config = dict(
    n_layer=8,
    d_expert=288,
    activation='geglu',
    moe_layers=[0, 1, 2, 3, 4, 5, 6, 7],
    balance_bias=False,
    n_kv_head=4,
    vocab_size=2214,
    rope_fraction=1.0,
    tie_embeddings=True,
    extras=['capped logits'],
    init_std_down=0.00508,
    seq_len=512,
    dataset='wikipedia_en',
)
Below are experts of layer 5 (counted from 0) of a mixture-of-experts language model. Rows are named gate (a neuron's input weights, with its number), up (a neuron's input weights, with its number), down (a neuron's output weights, with its number) and show model dimensions 0-255. Each number is 128 + 32 x the weight over its row's rms, rounded and kept within 0 to 255. Numbers have three digits each.
Before each expert's rows: "comes after" lists some tokens at least twice as common just before its tokens as in all text. This comes from a sample of Wikipedia text that the model never trained on. Tokens count by the router's weight.

# expert 0
comes after: "\n", ",", ")", "\n ", "s,", "A"
gate18:161074136091083195104163157137136124155085123084072125078112143128160123107144207088117110099090130125168123131127068125179104127132139119117201164086124083149066142127143160112151126129148131093163135122095158116140102147099128106093135132183107124157097152117125091094164102114157103154132143076164168110182072136132062118141152142137129129126133109134110179170142169179132111126181129134111142175021129140217109136136125162101105091069125181112168139097115060132087139159118062082119062062133165108103120128144100141141163090080159116126230075163074105070115146114109120147112113069163138129090134141143074197136145166176121087144143092186150119081157164134094173142107149152139074123126126158175074107096104116079121099104142124100108142098146129103148156145116130
up18:109125133163114159122111091149120149144080076115099136146115120122113085081122096149043140114130083111110079101096142170106154145161100152160160143103123128164139166149138114078146151104164147079154142158163127118105192141146109132161123078098041115106157124141090141104153090094155118145191165108100165108157085128162154090145124157095101116158129105122095147140158170138100133127143095142165142153103180142166099136151117076051114202136134107130082099116084185148117151119172095134112141077091116124173124137124056162103088164081170085135183131114113156084145083083107124096108096120132121095144153086112174170186155087168151050109147084144129065175164160103053095134166177119116058136088161181099059105111155166061171169080106129165085131103124104144124144087165110
down18:135097231163125126106172164114132131161081149133101122108114096153068147084094165139134126160168127111080124093168090116159136144155092178095149142135116081134099177138150123121149113098110166163164116105166125082128154107112100083165143155138118096123129147084090078086194073131130113123102120085120129142131146134018121170148109083146127145196165206119126167176097117168157152088117119115084132142132129158151150162143178170145104143166156169147064192143132089140142130119089077122133133137173120117128164156120091097143143118082085105134114117150125126086125125122051061128131148132099090170145207116078156109142116118122000123106141167118135163170175130162138051119116150145109096102082142161147101114114122066118153171077168062073112084110133137147112151131135134
gate19:130113108102137086123157192145191068081127154151143148139121153136141153151131068111108087107063123075142100198124110161226182135121160113177140122122149105105075149166074117147085113143130122098131124142119157187117023112116187095122162135179122193153155076119113123175149166079166108113180054133114175129112139109093108133101129098164109136113108134119153147147135085182123086111085128148158138114158146112063155146136155074174093108101115099136065156114129158122135164105142097097179095143109108172170132138147072113153088124183113140147121118160123110206180134135101183165088133148117142169065084129104058078149131085126103107136106144180081185104132172127123175142198101092148115139131127127126124104119137104092123133113155105078146075192139119116150135118103170
up19:121097109108133110153157151129155143092155154155183205146116147039163140147151052115066121075090137104124143187101145147154151135125158130168136138133152159074096111153083115158136131146062111122101113106119188184126070127085160127091158169184112126163157083099101149166140130052137104146171093152127138121149166129117110115082121108193080127165092155122115126158130093140114065147064148166137142160185167086090130149125147098143117134108135131145096113170123128185108193104140104131195091164100109156169192167121026138134114182155123153172135134192124163146132200136135140157074096142077125153111087132113077064154169092101115111138113180143142166133111155118114185130157126071163098122146114111102152144109162120125117115099092107143185093137177110149135148080074152
down19:129127094127149153142099013140136120152137156139131109134139106099139117135132130128132132141168122148112121135113126127127129136127127129128132152141108142114121108143131114117150114121097159141127144144131110105139157139137102136116112124144126140131130200125125143133138125137122132125132121132138126128101121133124137131111131106129125139109137119136114132122126141116123125149117115218140096130108120132195110091127120124181158132177158122117146123124115135129117109123122130152131127141131142118128121140111112135121130126099151118084138137125133105116134141147096133116129123125102146121123127140129126124121126143132054122122148133128124104108103142122122134115139131157118255255132127118143139130119119255105139131127122120160121140115121124147119128126115077
gate20:132174120123145119138136119141132114194139145093099132089118108138125079120136157110100143100137144157117098100097109085187092155175112120090103096182162157098086142150162180135192061136084134118122158226127040126126151128122095062155090122083095137147138154132139132144141137146128070093145153114169098177086148161136133123103141145157145158160173086113112117136111094135139111114147153128101100138163171140133043145071066076138164148141061125098184136163122080118094164153131177226162229135153130099185148145099112109108105134144140086051110109114128149127137096132176120125159198159144151138134090128123082132068137117147162113135109108211134105081111135077150103112157065098120123102113090126154116132132124142134084150089190109106046176155142171103099103112125137
up20:104113110076110160117114102136123080126141111140140141116140129137147121151097176155117141095119112112153104116141101068120086081119113140136110181118077106185132161176142128189184159130142108130136141075149112143193159109166144133214107117160156078110150163145177151110102136188106152111116167104173168127167132180072052090109101158161148068146101165092127130092153135153057113143128086100144111154135124097217150080104062102141118077095150165138103124173137156121145155135106166092150129149176170108173087119149160075133143139141090191137087179157155134109173100139165153135136142154190134092153135071102159155110125143034128158181110144078108100202118155141088196127145173164131102141124110135137159164172105157146090128101129123134109167091149140183087132117227117
down20:087109099182165139129146154140111137117136081130087124131159101149165153131087151103103157118120151105143145132111157175133131141109070120058186093128166109148083045153111109120132097069139160138126142121093105074144161064106105119161120106140174122165093044131165150121120170171124116128172115104109180176149147134159105123109102072112175118092057168143087087153151188091136166127094093187142165124152116156158150100121104062105098101071062130082155162142182140132136122171142171086165110102116188112076089149133115128134114116195142151131128145151171112177146078117089100130119102059141068108200100058159109138186110143180110157191062144072107084125110062103118097128116112113165085148172162172124132103153126071101127139128133161127113120138099125122137113136110079
gate21:181112138105093139123096105100111158148148090127124078096171166092116103099085118130124076102116124143184104088078143128080076123119073126098124059095117168157138209153128133128133152103144191142205180128124106146168116142087081096081150129100131104087074054197149087129168099125118156175078079078139185100161098106115176171134135117157110110130138116162150104042179135108111126148186148135135103126152116065154045080120130116128098137158152119104124137103123148142128176185110126079105145116185101100140149110103203104072127086119123136140111115118108120164125103120162132168147092088098129098111109114080109168125195131096108096148111070183131138161133174110073185168100115171136117094037105125104134071145082152126167108116130099113128139109144088115160091122153125
up21:102080121115142102144222128193168152066123076135172150156104157123112163134132060079143123156123131136186097098108126144094116130117123149100134132137163134127142123103139142070092158116112128100113153133136204114111162160160157121131121163088134142143141191096155166135141151129087134131213111169131148144101121094112161134155162082170145106148128120162136215084150160170129126151145142168103100175119128121130156153153133086093139133163135202188164108164136105178112213102122177174047131156064159103127061096129116107102147097179128199133097184098143152143170116103115104141158173153119162054152087125151133057151118113161129090149165109121161113133104154133159148143085153175106144064101146097136189161142125130172170129142100146120139126064107126080066082075132159
down21:120096147116158131224123095146130122118147093126156160144123132098117124087105080092154082138105131148171090153091143142087052104152138121141138079152101129197167121103112109132176117119071125119123150084169082105167111134163120109120158137107138192166092193134155118141141144134097130148083133083091130100131116090121144150140138133154142096122068155132112142097172092158115162141156138109211062198157100070124073116155139122173093215089150087094089099210154079098152143105112104124122152187128144104134085109192139062108095129164114087115131131103128145151087120130141128123135188105090156104147112077131149070150109160164103067126117174111134123152099175111166165079139167212109148105091128098134109157131141215126134116118182096134074112140156112115173124065148186
gate22:130075119184104137141140117178151084113152140145101102064154128155154103114155087077090087136146120092140127169196154112157088121113110156148086106126144154093176085146228094142066067110114175113134133119110139121077137155168174193116136120158156110141113162108108132102059089156067067127136127154151174136133113108109171097146086175127163139104104137102075101118086098143089124184120079134161107105117142077214137093121096145106198180133080154140187031125137135161080167125179131151107125117111118126118132126118103084134182110143131170119131134168201112158097128165133093140092074136138118112147152169124130135125089125155139173169164114116131110110054195142125153114117150137164161148196159193118089138141105118075074128108130113114122078118145074144120101121163075
up22:124136124122201122131062099136125078076136096119116096115139175154096156077123102119115125184120140145142082058112153168100113111102126183108082116113170122164184185084099106113068104143114178151146136089097081073151108118163149141099102147110139166163124122111107108115095187097110098152146074197139139111160212130187199164131145132145099119137140145101170181127143113120090152114103150130161097148122134147140118104166127127132122142103197103161164149122155125133168181201185098124149137056152142136148087132082183145129114143206172113121158155120130183122125119092170105116136096130135212109127075084144152088088167119093096135149125158090136129167129110078143102136136062126142123145153188143144126109104184091122169094103074116170170098117121035130068082120114143
down22:116164169153106123097127108118179127167071089130091095144117170085141080093121138180116121098107126085095188197149141157171149130118179120189143134088127138113121095102150094185108057166166106113119151152158102166097167136118096103122165079153175171124124218128181053114084130123162123204111150114125167119097183104090177126081144162130148147164138191124156109124095131178116123061192188185121082091108155130186135123144124147120150135250141100152160145099088114123152099087148125114124126116078111094109160141086110170137173093143123138115111128113135135169164112130129137147132108157181134192088176117141101154109091144080124149163118158110142103122146144144132128086149140139083174180162124114115130144160114193104115151146224104175118100140110116105141137166163117
gate23:034131121146146126122140093111137109125096150118160120132080063112113133139145119115180098122099121147124112104126126122105108130097191138127142144137074186114169180158196072168136102180125100140123194170160119082062170145104119092096113127156101102129175120112106106175161088181163100126071122122125139162092111113110120141087105187180120173129149138135136170169133097086152124117158080144136113178150118125084123099114124098139042169118160129119119157146078093109192182173157148113128101136086134096131101131055131082100136155168103156126113124167143128175081200093130154168145082094128070117095148094149124103153199140136154099136103067139147170164125153118105141155206038099124065148185129196147125124122158169149155140120158141164074160105116171158079166108117134
up23:113150157139188174142152126131073123108121167150104152137133102161108117112119124127128141132124174131157146155128090095153120094084152115116128090173090162102137195190128145085144165121116065185155171171120165117095157145111140091092129087182175146183116133126075109155119124110156128158143067134106150162124052125075126150111050110169137124096168126168124119188139078091119125114111136178162142072130161117131135170090108090056078128122116146153117203114109121166158146144100079064143115112116125139168167129071138137092059183126159130100093133157118087119120089088136147160160120151139132141095131150134114119063147122111083152101080165090101135123140136079101147179094103086126150085139112169142126096110115090140020119154255183149139112163112146157095181140096164
down23:123130107126123129151140086153135132138185060142098099122119145067136095064109089106099118091213157106154109170097098144185181087090152168163168126124113156097084052179112138118138076117133146140177168145162127140128146092123106112135124104147137112120153153136130064145100148119150096126185126150167155110101121161097103089119091100149118128169141124125065059160104135104074073140146138191144105130123150123127186156066124098107164089208148141104176120109181118132114087116092127130127129092118131078127143107133125155072125138190131084118135098136128117118180120111101128123133118132092097116099113101141121121111145137132040145140116124113071110168134156108125174155116086134109248188175149133119160132165155255097148106116120144149116134068174168164153170137120067
gate24:101123172104138081152110141099116162167116131123072114138112122179097199060108138112148074172104115152072054053081134080130131111159163128172163091183116140168120113164129112106152134150166167122121101137145108110112155171129090166145096159128127088090156147110110134162119070093122176157140220120161114147137099107120134105112206109120115153103111108152146135107149122099121102163114140159162124137155168094143071105106086131159077120110099150074110095136086103220175174121140131115156099110109098124102087161105186108100109107076100157093121150151101059139129106078113103127104141144049125068080117146061181172133079162120156174140077146136139129145084169104179167137061148128140119189146114112141092133125112121143077141158151100116135112067187171070087135160152122
up24:170136099133094160131127150085089095115103142165095078111108160148103128092157134141129130119139136102116144140129136119152091093188192108114123109104198136152076113154183090118162091122107158167091139170194133138076067113116062121186083162089099099180126156110120113107110128080137143047055175095133083119097126114153126118112103084106147071124168138142145113215171160147139087129128127066121120155158166124108124088097137142176110157118111084133173146111190106095170166104120145057110083160101153117109100153156111090078114101152110054072161166172098113119176070106113105153103163133089146093115142118122183124137111154172130099135117168109094099123151129151106127101144167114159099187212184103120096167168078103093139117144139167154129167092106137096097200124102178
down24:137077017180120173147151096098136061164157150159143186139115192192148087122125074113047107143117156066143143167118125071172157169138127109115145149108097108105109188106131091141177064112203105121120132108126143110123143120099093119137172144169146121122140139158113143115150200143126089101116125129094175160103162156138093107158109159123209128129112114109141153157151075166167154103109103091153119115129140114120141114096121110137056070178104117173138081130188147089162109122091163091139095106109133089145062106099062067090120126175082121130163130145154134127081130189139162109106126110209097134156115127122096139116098097137026117142136171126158174118111129081105163099133113113096079144116121154132135174139075115046103118152109123114097153101097124098150149119149136
gate25:117121155098104149138093180079076192109186120127132111135170114118181159085121141130203138172052155079062146093127177102157112087107106144133128138126102186147142164165122130172106117082127078187132170107107110094150114084145105127146167156135215098126167126181153146107170130155163105119127149156145125075188128175130115116124095108138065151137068110162168064151120119102083137122182134157096120087114076152149073088111075141162145082153110096063190132126111118140187156133138112160177162123141125129096140185059125071114133036068142164150120161140114122119129131069134145095132087076110104115136145124097110166153153111115099138136109138157160074122133063126195142107126178100112100177139120104137142135107121208100114177109101152113101145133085091113118104100129117
up25:125162157152111130114165198096131124140139129181092124098138146084155113131090106142155103142096114135074147100114187107118127151115098185119141157099172177154203144057106114090115056157109096105177115122131130104081126130111122133100150112082155137138144112125108112140214143100137187199124131181174186131083164121161157192097131114093157124175084069147140111131149089136107119170155092171101122124168138131103108133104120134114152115060122134111150129124124123160162072111150127110141107128132094179081130127117127090085073122139099101165135125020086144185154157156127136102206124117096090116117185201111140129136112132080131147121126120038133094123145170128124167186128163166152163116078110129185111164171134131112133083074107136133138108063142123209115072187087147
down25:149121177091137134129142056077125152154079151151216120081092117146082167140117165086158151146076122115120150121157105120131131106155123185069123196160140138092090184163113165133095118172137188103161144151136134075129137176118154194139120131127124125127190160192126113105102119162141104114113102143137094148131125105174114141083139121129088151103103133085123116168102106138114116106180126173127113117149176078151158106089128140112157124181097150074133112038122171108218116182105137137120103150130098099177090190097106152140170116154110137152182163148101107118119126102171118128167137167138134110089148101079132121146137130135059194118104086097113125151137143105097119077117089100109159166170084165132133127143137185086123149079075119153142022045112093131143044135133083